Below are experts of layer 4 (counted from 0) of a mixture-of-experts language model. Rows are named router (the router's row for the expert), gate (a neuron's input weights, with its number), up (a neuron's input weights, with its number) and show model dimensions 0-79. Each number is 128 + 24 x the weight over its row's rms, rounded and kept within 0 to 255.
Before each expert's rows: "mostly gets" lists some tokens that are sent to it at least half of the time; "comes after" lists some tokens at least twice as common just before its tokens as in all text. This comes from a sample of Wikipedia text that the model never trained on. Tokens count by the router's weight.

# expert 4
mostly gets: " he", "He", " They", " Th", " Sp", " He"
comes after: ".", " a", "\n\n", " and", " 1", " A"
router [131 104 152 119 128 158 109  96 120  96 143 135 136 139 137 125 137 105 138 126 142 115 122 118 121  99  90 129 124  74 146 100  92 146 144 167 136 125 117 137 126 120 120 138 106 143 118 121 125 127 116  92 126 149  89 139 133 149 132 151 124 116  95 101 130 127 189 126 131 103 113 156 118 202 167 115 169 127 134 106]
gate0 [155 124 155 110 158 141  93 113 106 121 143 120 187  96 112 122 109 134  89  72 134 117 137 115 138 105 163 139  89  93 140 111  91 127 171 167 142 144 137 149 162 150 137  97 102  99  96 145 110 113  91 162 129 136 152 114 133 108 121 155 153 136 152 145  96 101 115 112 148 122 166 116 132 166 132  79 114 124 141 174]
up0 [154 135 166 171 123 139  89 127 115 140 102 108  86 145 109 132 136 130 174 148 118 128 142 126  90 130 166 127 134 133 125 153 130 159 141 135 165  96 157 131 146 162 128 203 137 157 143 136 132 129 121 143 137 157 131 118 141 142 148 114 127 129  95 117  95 142 103 120 149 182 158 184 141 117 150 113 144 103 131 149]
gate1 [127 136  96 133 158 150  93 120 128 108 111 111 148 130 117 107 182  96 113 119 121 142  95 108  93 110 127 149 145 120 132 160 163 129 128 133 173  97 119 137  95 126  89 102 108 128  84 138 137 117  94 122 168 101 192 108 111 113 118 140 101 158 152 127  99 136  93 101 138 126 104 135  93 167 128  96 119 185 131 134]
up1 [106 113 171 130 135 150 125 153 104 129 117 136 131 134 121 111 129 163 124  98 168  99 143  97 154 162 103 142 129 140 180 129 109 181 171 187 115 140 106  94 119 147 117 163 121  99 112 137  89 107 121 126 154 117 188  92 121 114 109 132  96 135 136 144 111 106 137 108 136 186 104 122 110 145 127  96 140 154 170 155]
gate2 [132 111 143 119 139 100 129 122 157 118 121 116 158 116 125 176  82 146  83 137 172 155 127  92 141 125 114 120 132 135 135 182 139 111 154 161 119 108 112  99 133 149  88 107 102 147 127 113 127 178 128 139  64 127 134 132 140 167 114 112  70 131 111 126 101 139 108 123 133 118 152 115 170 140 140 135 109 103  98 173]
up2 [150 151 109 122 151 108 125 138 120 114 141 141 115 131  93 120 163 139 172 115  98  77 119 123 161 128 158 139 129  79 122 133 139 129  65 114 105 146 140  77 118 143 192 128 125 101 143 112 146 109 135 163 157 136 147  81 109 137 174 129 120  83 132 129 148 106 127 148 149 161 145 147  92 155 102 140 130 186 173 127]
gate3 [152 152 129 114 123 139 129  97 110 148 144  67 190 159 118 130 125 160 170 101 116 116 108 170  71 118 129  90 120 108 124 102 153 136 105 177 127 177 170 120 145 130 151 147 117 113  98 132 148 155 126 139 186 125 129  96 145 119 106 151 166 110 134 166  62 122 158  88 126  88 126 133 126 107 141  99 137 110 151 186]
up3 [120 183 158 102 100 141 106 104 142 107 118 129 136 122 153 159 126 122 159 134 128 125 122 115 105 109 116 148 170 140 115 157 152 126  74 111 117 129 123 141 120 135 128 160 135 115 103  85 151 150  95 119 119 154 153 161 108 142 110 144 110 107 101 111 140 146  96 171 123 179 167 112 124 156 113 141 135 119 155 158]
gate4 [145 102 146 145 133 129 100 135 177 109 123 130 123 171 155 113 107  77 139 106 137  77 138 104 166 126 122 134 114 102 154  97 144 158 131 166 195 140 143 139 157 114 126 101 127 131 111 110 150  85 135  74 126 160 130 156 161 137 138 152 114 103 170 141 114 201 144  98  94 128  93 158 153 130 127 112  99 145 140 101]
up4 [ 98 124 104 101 111 115  94 145 135 131 120 155 131 100 137 117  86 179 105  93 139 124 141 135 146 181 134 125 120 135 100 126 105 151 163 121 133 126  98 148 112 162 132 132 129 118 135 146 115 120  92  95 136 114  92 149 107 128 131 124 171 136 156 163 152 142 111 137 123 123 104 131  99 125 128 141  70 115 122 124]
gate5 [145 127  84 148 117 198 134 130 135 185 125 104 151 101 127 161 109  78  81 129 142 150 103 122 159 119 132 127 158  94 114 114 124 114 146  92 138 154 134 111 182 176  62 145 105 124 115 125 174 118 153 128 106 129 154 125 136 179 141  95 116  94 149 142  97 174  91 124 140  99 123 131 131 102 126 125 144 117 146 110]
up5 [112  93 147 118 145 135  78 144  94 136 130 112 126 156 120 147 109 100 134 121  92 136 125 185  94  83 117 111 147  78 117 142 168  94 108 125 145 124 110 109 116 106 146 137 166 123 116 134 123 123 132 137  98 146 120 115 121 149 165 131 122  94 112 126 127 140 135 150  88 122 149 120 169 131 129  83 146 129 176 113]
gate6 [125 151 123 138 140 155 115 154 115 151 121  79 180 169 143 103 113 152 162 137 125 106 153 129 110 111 116 147 133 127 120  66 143 145 122 154 153 151 128 139 123  98 133 123 122 126  92  86 118  93 144 109 137 180 128 134 154 122 118 142 145 158 140 176  80 143  94  94 139 169 126 116 103  94 150 118  87 124 165 162]
up6 [115 101  95 143 160 109 114 114 135 135 172  84 152 151 120 144 126 121 114 164 125 144  91  92 140 140 115 140 125 105 122 151 130 112 100 142 147 138 143 105 114 101 162 113  70 139 101  87 135 115  89 123 154 168 126 126 140  92 107 173 154 144 122 170 138 140  89 139  90 117 140  87 144 117 154 107  86 114 145 103]
gate7 [ 81 140  95 102 132 145 128 136 142 101 149 100 160 142 146  85 133 131  74 101 168 109 132  95 169 100 150 131 146 143 145 103 158 116 188 153 136 153  97 158 156 170 139  96 132 157 125 160 129 133 176 128 125 129 182 109 114 121 109 116 110 120 166 154  93 156 147  83 127 124 126 115  90 103 101  66  86  92 145 149]
up7 [117 126 128  88 120 153 127  85 118  99 136 124 148 132 128  81 142 137  99 107 140 147 112 131 129 181 146 105  88 127 128  98 134 173 157 120 102 180 151 155 116 126 136 135 156 104 123  91 126 109 144 113 151 118 146 116  93  96 114 154 157 148 122  93 130 110 110 104  83  93 109 110  94 141 147 111  97 121  73 125]
gate8 [121 174 156 102 112 116  76 100 128 121 138 112 199 160 154 124 119 137 146 135 152 127 116  97  99 135 116 165 124 149 131 143 158  64 133 129 138 123 123 119 150 164 109 120 126 184 127  85 160 133  98 151  99 121 176 144 153 122 121 134 113 149 133 139 104 117  94 115 141 106 167 129 125 139  98  68 153 121 144 157]
up8 [148 139 152 141 163 129 101 114 175 117  99 120 135  82 163 152  93 140 106 146 104 142 137  99 101 151 139 108 107 124 138 137 169 147 130 130 136 144 156 109 128 177 147 136 116 114 142 118 108 117  81 109  65 142 129 129 127 105 157 122 123 128 200 116 102 148  98 137 174 128 125 122 165 137  96 139 111 130 133 165]
gate9 [127 152 119 164 152 127 162 147 165 147  97 105 144 140 138 155 109  72 171 129 143 126 144 147  95 128 107 151 129 133 139 113 117 124 138  93 142 113 105 130 158 109 133  98 123 182  94 107 117 106 126 133 103 150 148  82 151 138 109 149 144 118 146 190  88 144 100 110  99 143 139  97 113 132 138  99  64 119 116 142]
up9 [175 100 127 141 116 132 121  82 195 133 102 120 111 143 133 142 126 111  97 121 126 102 157 115 156 134 142 132 108 150 130 133  79 143 142 131 131 115 137 148 126 167 141 125 124 125 144 131 117 158 123 125 122 158 163  91 122 127 130 157 126  93 111 109 117 132 138 134 113  80  99 158 124 121 148 110 123 132 128 183]

# expert 7
mostly gets: " when", " under", " by", " By", " During", "History"
comes after: " in", " (", "\n", " by", "|", " 0"
router [183 122 178 175 117 113 110 150 142 126 182 152 142 123 120 141 133  89 103 142 163 124 107 171 172 160  95 147 129 102  98 106 155 133 129 103 149 106 112 105 148 138 174  86 151 127 136 132 127 125 130 133 112 134 102 178 141  86 132 160 130 103 118 116 147 136 102 147 145 114 181 118 145 143 169 125 105 126 125  95]
gate0 [160 122 135 123 166 139 111 112 115 120  91  91 126 122 122 159 124 121 133 105 171 142 133  89 149 130 168 130 131 114 146 110 136 128 151 187 149 108 105 143 127 149 167 115 126 132 114 130 154 109 144 163 147 158 149  96 154 135 147 160 158 101 108 149  67 141 126 116 123 133 142 130 142 160 157  62 151 117 130 153]
up0 [145  98 144 174 138  95 120  91 102 123 125 135 111 143 108 111 117 122 136 152 114  97 126 163  77 119 132 122 125 136 112 154 136 151  90 142 158 104 164 154 130 124 130 136 130 134 142 133 127 134 121 116 118 151 117 119 178 103 130 109 153 155 162 154 133 121 156 135 124 134  91 108 132 173 113 151 137 125 144 156]
gate1 [128 100 157 131 145 151  73  69 129 111 116 120 171 115 106 117 148  95 126 147 118 148  91 146  93 122 118 146 118 118 149 129 148 135 126 146 199 150 119 116 124 108  81 117 119 134  86 139 131  96  91 147 140 135 144 127 130 111 194 145 118 130 129 135 130 135 111  97  85 138 121 145 110 130 108 105  99 132 154 147]
up1 [113 131 112 131 113 142 110 179 108 125 160 152 131 142 111  81 140 149 116 112 147 145 104  97 170  92 110 116 137 163 162 125 144 167 156 137 111 150 128 132  99 144 115 181  92 114 130 114 123 149 154 127 166 145 135 118  97 166 177 137 134 114 148 154 111 107 111 135 129 137 120 147 146  98 133  91 148 115 172 123]
gate2 [164 108 113 152 129 109 126 126 154 112 186 108 126 128 160 165 112 133  94 137 164 138 132  95 126 114 124 139 101 174 128 171 125 146 147 138 124  87 103 115 123 137 101 173 154 150 150 119 174 155 115 115 103 162 125 126 153 161 118 121  99 130 121 108  55 117 128 116 133 137 147 113 136 132 144  96  83 164 132 130]
up2 [104 150 114 126 171 129 124 152 124  77 142 116 110 139 107 119 138 126 127 122 175 116 170 145 172 130 124  87 121  86 128 121 132 116  41 137  98 157 156 104 126 168 131 126 142 132 117 148 123 133 139 151 163 124 139 135  87  87 131 131 114 112 114 121 187  93 102 143 122 159 127 131 146 149 143 119 143 153 163 140]
gate3 [136 150 123  92 117 142 128 131 127 159 154 111 161 103 121 117 108 158 143  96 123 115 124 148 130 122 105  89 137 126 127 131 155 142 142 139 132 175 148 132 115 102 122 147 113 145 107 166 129 138 135 107 149 121 155  75 110 153 161 147 151 135 138 130 104 142 139  68 108  72 111 145 138  78 159  82 127 108 150 150]
up3 [128 180 142 101 120 155 130 112 105 116 120 161 111 175 124 158 125 135 114 132 130 131  96 146 137 127 128 127 152 113 157 113 140  95  85 135 141 150 162 157 111 121 117 179 114 116 133  78 138 139 125 114 144 146 128 127  92 149 134 110  96 130 119  82 150 116 142 150 168 167 120 149 146 161 163 133 147 153 179 140]
gate4 [182 128 149 126 127 173 132 117 133 130 113 115 127 168 143 124 139  82 166  98 133 121 107 164 148 166 116 123 137 107 129 133 143 129 136 128 192 123 137 134 199 117 121 109 135 127  80 132 180  85 113 131  97 139 133 113 133 105 134 128 139 135 149 130  98 164 111 106 105 135  95 134 144 125 138 111  80 158 126 148]
up4 [111 123  74 146 140 105 119 125 152 136 102 135 124 103 123 152 111 156 125 101 149 134 162 150 175 180 116  99 105 133 120 140 127 111 177 116 104  99 117 214 143 113  94 140 104 121 184 133  99 158  96 125 122 105 122 159 148 149 140 120 201 147 142  98 148 134 121 131 140 100  99 138  84 148  93 155 105 114 126  94]
gate5 [146 101 147 150  97 170 142 135 130 140 129 160 153 119 133 134 159 117 100 156 115 140 113 137 143 101 140 148 145 103 132 122 144 120 115  85  99 123  95 120 176 134  84 130 108 131 122 155 186 132 154 119 129 121 138  93 108 149 135 104 147 106 167 127  54 148  80 142 133 140 137 140 141 162 148 145 106 157 123 152]
up5 [140  95 176  92 154 145 116 113 108 100 137 147 138 123 125 177 106 109 144 140 139 125 154 120 132  72 105 139 141  57 130 156 134 112 116 140 168 137 126 114 108 126 138 138 127 131 139 127 145  95 126 158 115 133 116 182 127 149 110 156 124 141 111 148 113 110 113 128 114 152 151 129 156 116 143 113 147 126 176 122]
gate6 [114 196 105 127 138 143 135 166  75 170 132  64 169 182 107 119 109 109 143 134 132 115 126 152 110  79 104 135 156 119 137  89 123 111 122 159 102 145 165 134 158  89 137  88 137 117  93  78 140 106 163  96 110 158 154 156 173 151  99 147 153 129 129 181  66 145  98  92 163 145 109 134  96 127 130 136 134 127 130 133]
up6 [139 141 104 114 132  94 133 119 112 167 138 109 147 164 133 113 124 107 134 167 121 152 108 120 119 138 126 158 129 106 107 122  91 115 127 149 103 158 131 110 143 112 146 127 128 108 106 111 126 121 133 138 107 131 137 142 128 145 104 157 160 184 125 186 126 101  85 158 112 102 101 121 112  99 119 137  83 163 179  80]
gate7 [124 131  95 110 127 154 104 124 152 123 145 122 139 176 144  80 117 116  83 132 153 119 103 133 148 125 140 141 124 153 127 108 140 116 138 156 167 124 108 151 149 144 131 136 103 120 102 113 138 100 141 138 147 136 152  88 139 122 107 106  90 150 156 151 118 170 129  72 120  88 103 114 171 112  98  53 115  93 115 156]
up7 [137 137 108 165 135 133 117 136 127 148 112 126 120 102 123 123 131 145 122 106 136 114 114 120 161 173 173 100 104 138 144 121  97 147 153 130 142 159 128 162 109 138 172 130 140 107 121 139 157 160 124 126 114 132 150 108  96  99 188 152 126 133 125 120 122 103 115 146 105 110 106 169 147 123 126 142 110 136  64 142]
gate8 [133 108 110 143 141 107  92 120 160  94 115 118 172 168 158 120 109 134 114 154 133  97 148 106 134 138 175 142 120 139 150 146 162 111 171 118 152 142 105 141  97 160 134 169 141 151 124 106 128 146 117 122 134 164 154 146 165 139 137 114 117 152 152 180 117 117 125 112 103  92 149 109 110 103 117 148 113  84 142 158]
up8 [114 118 124 125 146 164 106 113 139 135 164 121 123 111 130 101 154 115 141 128 121 172 203 112 153 153  99 117 122 134 111 103 169 158 125 168 156 125 118 121 127 122 110 113 145  82 109 106 133 127  95 122  72 172 104 153 150 107 119 103 112 159 186 147  86 146 110 115 145 143 130 156 125 132 130 121 122 143 118 165]
gate9 [136 143 136 162 164 160 108 140 137 124 143 100 128 134 162 136 137  98 163 113  87 120  88 130 157 106 121 143 127 149 118  98 112  98 133 118 158 112 140 139 139  88 155 123 102 146  81 136 115  69  77 133 117 174 126 124 131 123 130 133 127  92 128 148 124 136 109 133 108 145 112 113 129 119 163 116  62 151 111 164]
up9 [165  93 127 168  99 106 108 124 209 132 137 138 131 108 148  93  96  89  78 146  77 107 152 140 179 122  99 131 116 141 124 116 102 121 147 122 119 127 148 129 157 122 149 136 107 125 105 188 102 102 127 165 106 125 146 121 163 108 114 120 175 143 123 155 115 139 128 123  66  95 111 141 160 143 182  91 115 106 107 148]

# expert 8
mostly gets: " where", " including", " which", " because", " who", " former"
comes after: ",", " of", " the", "'", " from", " such"
router [ 96 114 143 110 105 162 137 117  95 114 106 146 133 128 140 103 130 179 129 125 144 151 143 107 179 131 184 150 146 102 115  88 101 133 103 125 148 166 141  92 127 139 117 129 108 129 164 121 152 118 157 147 138 125 107 142 107  96 140 157 170 107 110 104 116 126 134 161  99 163 165 131 154  94 157 118 119 150 147 136]
gate13 [ 88 122 124  97 158 134  88  87 113 170 109 106 179 141 117 115 110 118 129 136 144  64 122 175 136 134 107 116 160 133 175 147 139 106 106 141 178 106 141 130 134 136  85 130  99 134 105  98 142 162 149 113 146 125 149 108 150 138 127 124 139  95 100 111  73 128 131 116 129 104 153 120 139 109 104  67 128 149 118 144]
up13 [114 129 124  91 102  93 156 144 129 112  37 109 143 134 120 161 102 100 144 148 136 131 129 132  98 135 104 134 105 138 110 134 140  88 107 116 160 144 130 104 130 112 159 112 103 122 104 113  97  84  99  78  79 148 123 127 157 118 143 101 152 123 167 123 134 122  92 126 156 142 118 131  98 134 148 123 142 116 142 145]
gate14 [161 143 129  95  87 140 110 163 142 122 124 145 164 148 135 107 116 106  90 130 127 140  61 124 118 119 104 162 151 106 136 122 141 113  87 107 126 128  96 149 157 155  98 130 126 136  92 167 188 159 145 121  84 116 140  84 113 111 126  96 124 133  98 146  90 133 127 131 130 122 123 150 109 105 117 149 126 171 112 179]
up14 [191 130 165 145 133 126 122 151 117 173 126 137 161 137  75 131 122 143 145 150 137 135 106 101  69 100 139 119 109  70 125 141 126 134 107 137 143 137  90 107 157 117 137 130 103 116 133 124 122 163 154 158 116 122 126 104 136 150 149 121 141 130 139 135  88 125  77 124 104 125 114 123 107 133 158 103 142  94 115 144]
gate15 [ 81 116  83 115 120 145 126 109 149 105 159 113 129 171 111 138 117 121 138 111 118 178 101 103  95 121 108 151 116 137 166 143 157 112 105 135 133 152 112 128 124 141 114  70  92 139 109 147 189 138 145 112 131 128 144 149 139 155 129 144 156  89 152 104  99 175 111 126  92 140 126 131 135 119 121 141 149  98  86 131]
up15 [158  92 151 137 138  95 110 128 126 126 160 115 120 139 103 128 150 165 139 159  80 125 117  94 151 134 117 123 103 148 115 172 184 143 103 146 140 120 109 110 123 132 114 112 148 131 120 114 113 115 132 130 133 130 114 143 135 117  95 136 130 128  71 125 138 108 175 133 149 136 144 115 104 139 134 120  88 149 171 131]
gate16 [146 152 134 109 113  93  73 133 128 104 160 122 171 146 144 123  87 138 143 142 156  98  97 126 125 139 134 137 118 122 161 133 158 149 131 115 149 145 120 119 181 115 141 134 184 136 101 101 182 125 133 102 103 164 148 116 119 120 130 115 115 113 130 157  94 126 157 109 144 123 109 105 172 120 150  77  99 127 147 148]
up16 [125 168 135 126 151 127 133 109 125 163 148 165 126 141 188 131 137 167 139 122 128 146 198 127 122 125 119 117 135 135 122 113 127 143 144 170 129 133 125 147 148 191 130 159 137 156 123 176 142 105 123 131 103 157  99 100 116 114 124 144 128 134 102 116 136 113 139 136 128 127 155 163 139 138 123 103 129  92 125 118]
gate17 [151 152 147 140 121 160 105 137 122 160 139 126 183 145 140 112 162  95 139 121 122 150 117  90 117 118 157 150 135  92 122 119 141 133 134 152 173  96 100 123 160  62 111  84 129 133 108 115 122 132 169 141 114 122 132 131 153 160 116  82  93 161 150 103  91 159 128  96  94 138 104 123 108 196 107 108 133 167 123 114]
up17 [126 101 115  89 167 114 133 146 151 109 126 129 125 141 129 164 130 112 118 123 125 115  96  88 107 125 115 113 119 137 122 151 110 134 138 119 109 114 127 109 140  91  92 161 103 169 147 142  96 133  79 173 102 109 138 135 116 145 117 127 126 125 107 127  97 161 152 138 148 113 146 119 181 140 136 138 129 112 141  95]
gate18 [142 149 146 133 119 139 108 170 154 112 122 118 161 105 126  98 129 110 128 101 113 113 135 169 112 129 146 193 117 138 122 115  97 132 130 158 156 146 152 138 117 136 139 106 157 143  91 135 133 115 165 115 125 127 120  95 157 134 167  95 115 104 145 118 118 148 111  94  95 195 132  81  71 112 176 145 122 136  98 178]
up18 [129  89 169 115 159 135 100 178 121 107  98 148 135 145  98 107 162 106 146 137 137 108 116 134 127 167 152 141 168 155 148 137 100 139 128 123 134  93 107  96 110 126 120 166 142  89 124 125 116 161 173  70 123 158 128 136 152 126  91 141 145 129 130 128 130 112  96 152  92 127  92 109 125 129 142 159 203 165 115 112]
gate19 [108 123 165  63 160 126 123 134 128 127  99 126 133 137 160  71 113 144 133 136 147 115 124 136 141 149 122 142 151 104 143  95 152 144 149 128 114 130 124 102 113  99 126 107 121 170  98  68 141  84 142 122 159 151 143  99 131 136 146 130 141 113 128 108 130 137 177  88 129 176 107 138  95 133 130 113 135 133 167 129]
up19 [ 97 110  86 128 149 137 182 130 144  98 135  98 121 150 143 112 118 121 162 110 155 127 150 137 152 134 136 133 132 201 153 144 128 106 138 101 173 163 176 150 132 141 173 111 151 149 135 188 104  65 103 137 155  95 107 128 147 124 152 123 168 119 142 141 138 101 141 146 156 104 128 132  89 140  93 134 112 144 152 125]
gate20 [123 167 101 106 123 135 100 114 165 148 100 116 184 102 104 146 133 143  98 128 150 112 150 118 153 134 110 113 129 130  88 102 163 135 105 116 127 109 148 129 153 101 152 131 128 122 115  93 150 155 144 145 143 122 144  61 147 153  99 174 136 134  98 113 110 128  81 111 105 114 147 135 150 127 113  77 131 131  96 144]
up20 [161 160 180 124 141  90 106 159 116 129 180 124  95 108 130 154  75 106 120 114 124 149 114 102 122 119 156 127 108 123 156 132 117 121 135 129 110 136 117 137 147 139  89 121 164 141 136 145 119 125 116 166 113 114 169 130 140 152 136 100 102 116 120 102 134 138 152 110 135 125 163 147 104 137  79 143 132 152 154 143]
gate21 [164 139 136 147 105 152 126 145 120 141 121 108 133 130  95 124 118 136 112  83 133 139  94 155 149 169 116 155 131  90 170 125 187 134 140 143 156 165 110 109 142 152 201 131 119 131 110 117 170 100 136 114 125 125 135 103 155 129 118 119 113 132 128 158 149 139 129 122 123 139 146  80 157 129 105 121 110 114 140 138]
up21 [134 127 152 125 113 107 110 142  85 128  97 112 105 122 113 111  89 122 156 142 122 145 101 165 105 122 129 117 131 119 116  93 139 103 122 141 160 101 148 107 143 142 149 126 108 149  97 149 126 108 129 119 115 132 134 165 116 103 105 104 163 123 137 103 127 100 161 117 130  85 148 116 131 106 146 125 161  91 159 164]
gate22 [124 153 131 101 108 149 125 147 138 136 114  98 170 162 115  85 110 106 144 136 129  97  83 136 132 137 149 138 162 112 131 151 141 144 115 144 165  90  91 163 147 162  99 144 123 139  70 111 133 108 156 145  98 170 150 126 116 138 120  88 104  92 146 176 114 172 149 138  97 149 144 129 120 147 129  84 132 173 146 126]
up22 [140  73 108 159 120 138 137 123 150 130 139 133  85 124  96 164 124 103 100 142 173 111 143 108 114 102 123 145  76 163 149  86 130 137 149 102 125 139 118 121 182 120 134 142 135 126 126 142 164 166 129 133 136 153 141 132 153 126 144  87 142 135 155 141 143 135 136  91 114 106 130 166 163 170 140 127 131  60 101 115]

# expert 11
mostly gets: " and", " or", " in", "ti", " National", " rel"
comes after: " |", ")", "  ", " and", " that", " is"
router [157 148 156 135 154 135 114 115 129 141  99 118  97 113 127 115 108 139  89 152 136 128 128 139 124 159 123 126 136 162 112 158  98 139  97 138 114 109 153 147 117 108 172 134 138 110 147 108 124  94 143 145 103 182 136 112 163 128 130 143 121 203 153 152 156 131 120 107 148 119 133 146 141 126  37 124  80 110 154 119]
gate13 [145 113  91 129 102 153 102  94 116 149 115 110 147 150 138 119 150 140  91 135 115 108 140 156 127 140 131 197 105 112 130 125 141 113 101 148 161 137 138 163 127 140 132 141 121 174 114 121 155 121  98 176 111 117 136 139 135 137 124 171 139  91  94 136  93 111 156 105 100 118 136 121 177 134 150 116 142 143 145 160]
up13 [143 166 104  92 161 137 141 119 138 144 107 104 152 162 145 148  76  97 130 129 125  97 116  93 114 115 109 134 118 100 102 113  92 119 124 122 137 131 138 119 118  90 137 136 123 116 134 136  83 109 152 111 130 116 100 110 122 124  98 102 146 163 125 194 130 105 123 148 140 105 134 138 110 143 149 162 142 161 111 123]
gate14 [117 149  95 114 122 121 100 140 138 128 137 149 156  87 114 141 137  89  64 128 167 150 105 110 140 133 154 157 112 148 126 140 134 149 151 113 138 140 110 150 184 169 121  92 155 141  90 158 166 121 147 111 113 120 131 130 126 137 140 107 105 129 120 145  96 190 155 129 144  98 147 106 119 130  98 113 145 160  75 137]
up14 [151 114 124  82 129 132 143 136 136 132 125 128 143 117 102 148 155 125 117 154 163 138  98 133  92 135 107  94 108 102  92 148 140 139 118 140 135 112 117 129 125 106 100 142 161 103 173 132 124 139 143 129  90 135 134 158 154 126 135 110 122 130 145 142 127 119  82 128 107  94 151 129 132 137 122 123 114  93 111 134]
gate15 [132 128 110 126 121 136 134  96 135 142 148  83 153 183 118 130  79 133 151 143 142 177  81 140 104 158  90 135 107 112 147 145 150  78 108 139 169 140 119 107 158 103 143  57 102 124  86 121 169 148 158 135  90 121 135 131 146 136 107 128 165 104 131 112 107 144 115  79 113 142 152 149 176 127 129 156 141 140 140 112]
up15 [137 139  90 176 121 111  95  80 141 118 152 135 124 138 156 117 163 163 119 132  84 173 146 110 134 142 132 117 118 144 140 171 146  71 129 143 134 123 104 100 114 131 121 108 128 123  93 103  90 102  85 135 101 150  68 139 126 112  94 126 118 127  98 138 123 131 149 127 122 109 147 116 100 130 136 154 124 156 149 149]
gate16 [113 158 145 101 152 120  91 128 118 127 120 124 156 136 129  67  94 131 132 155 154 156 147 101 149 119  74 129 106 141 168 112 190 162 132 130 137 123 137 132 135 128 141 150 130 152 103 104 121 110 120 113 119 154 161 105 143 139 107 107  92 131 136 170  85 148 161 108 129 125 126 117 135 133 132 107 154 137  95 161]
up16 [ 78 160 129 126 149  78  98  91 146 116 127 135 124 122 165 178 120 143 136 142 106 116 176 143 162  77 177  92 116 142 152 121 144 154 114 153 116 144 107 139 127 190 145 138  92  94 111 178 137 118  90 129 110 125  97 100 115 118 114 118  91 124 138 115 123 140 138 138 124 105 146 110 100 139 125 123 147  79 138 109]
gate17 [159 170  87 145 150 120 136 109 124 135 152 123 164 120 167 139 109  86 119  97 123 134 128  83 119 107 147 165 156 127 109 157 166 130 116 157 179 114 147 146 124 103 126  90 153 103 115 121 132 133 135 137 122 120 166  80 146 179 131  96 103 145  74 129  72 169 128 114 101 116 104 100  97 180 168 115 141 169 128 153]
up17 [133 119 127 139 172 103 160  91 127 130 115 133 116 125 147 172 107  74  98 142 127 120 140  72 137 146 119 105 124  92 134 167 102 119 111 133 120 128 117 118 108 131 108 148 166 171 137 148 116 111 139 102 131 151 133  64 116 128 134 107 126 128 109 128  95 132 140 166 128 100 125 103 144 184 165 106 139 118 125 135]
gate18 [121 149 101 167 126 157 139 147 147 137 138 144 152 127 101 117 125 154 126  85 145 117 161 144 136 142 124 171 156 164 152 116 110 160  88  99 161 137 169 137 161 155 149 110 173 154 116 161 143 127 151 152 127 136 170 135 177 140 124 117 127 116 157 102 160 154 125 121 103 126 124 100  91 105 136 120  90 139 104 153]
up18 [ 97 127 136 126 158  86 133 175 155 130 128 146 124 131 121  97 121 159 116 113 148 142  97 137 137 133 149 149 155 164 192 142 109 164 141 114 138  99 114 131 110  95 139 173 138 106 154 130 126 113 152 121 146 163 123  89 132 120 142 129 186 153 160 138 139 101 146 157  95 116 114  92 141 150 109 118 181 124  99 123]
gate19 [122 120 117  84 120 109 166 150  92 101  86 138 126 145 141  78 137 129 109 119 140  99  97 125 150 142 120 151 151 120 100 111 156 150 141 113 146 165 134 158 139 138 153 113 148 153  86 143 156  95 112  75 161 108 152 126 164 107 146 127 139 127 107 134 138 122 163  96 146 180 135 115 102 137 100 128 129 143 153 177]
up19 [ 88 159 153  89 140 139 175 103 115  90 116 108 110 208 170  86 110 128 185  72 123  89 143 137 150 110 150 133 149 121 143 113 167 106 129 133 138 117 166 133 141 104 155 107 126 138  98 150 137 114  91 143 109 132  89 160 149  95 167 132 196 170 102 140 147 128 159 151 134 126 122 128 123 127  91 113  95 127 184  91]
gate20 [151 121 155 119  89  96  81  54 165 134 158 123 154 118 126 153 112 121 143 107 168 145 139 145 133 160  80 108 154 130  81 116 133 134 140 138 126 121 118 125 132 157 115 131 186 128 119  96 152 144 146 131 104  93 164 112  80 119 124 125 127 134  67 167 127 155 104 115 113  71 114 129 116 137 100  96 143 135  61 128]
up20 [156 130 159 134 137 115  69 145 123 119 197 138 100 125 138 144  93 165 129 119 164 137 132 122 114 140 155 117 167 141 116 101 141 125 160 125 113 130  91 116 165 141 122 105 154  97 108 169 136 119 126 126 123 124 129  92 147 154  97 117 107 118 136 125 151 129 145 160 120 129 167 102 107 153  89 129 133  99 127 147]
gate21 [109 133 162 118 123 151 116 147 123 154 162  99 141 161  96 142 138  85 111 110 147 101  61 171 114 119  79 135 140 113 115 139 116 172 128 107 140 174 114 127 154 137 138 129 111 120 116 123 119 103 144 102 118 150 158 121 122 126 128 154  96 107 155 143 122 159  95 108 145 146 105 117 117 143  95 128 100 120 152 120]
up21 [140 121 156 109 139 138 106 131 112 133 140 108 143 124 136 106 100 160 142 171 163 164 131 116  94 118 132 148 132 123 137 115 150 124 139 164 161  98 145 156 145 108 114  91 126 104 128 173 137 163 124  97 152  99 153  84  85  93 123  97 144 153 158 157 133 112 151 130 131 113 129 101 166 127 118 125  98 102 129 167]
gate22 [161 144 138 133 108 132 106 117 149 155 129 130 152 153 121 105 126 105 134 139 162 135 110 146 112 131 104 140 108 128 152  87 127 127 134  84 142 114  66 123 178 107 121 159 110 160  55 129 137 139 140 129  87 136 170 141 118 121 154 135 155 101 182 178 114 101 112 122 114 148 118 103 108 119 117 144 118 138 100 145]
up22 [139  96 132 162  61 128 142  88 166 136 147 140 108  99 100 127 112 102  95 135 182 158 104 124 105 148  79 121 102 156 145 128 131 103 130  92 120 111  67 110 166 134 133  98 137 118  94 171 143 147 125 128  88 131 135 128 107 112 172 107 154 108 173 164 149 112 117 124 123 138 130 111 140 162 152 128 131  99 120 133]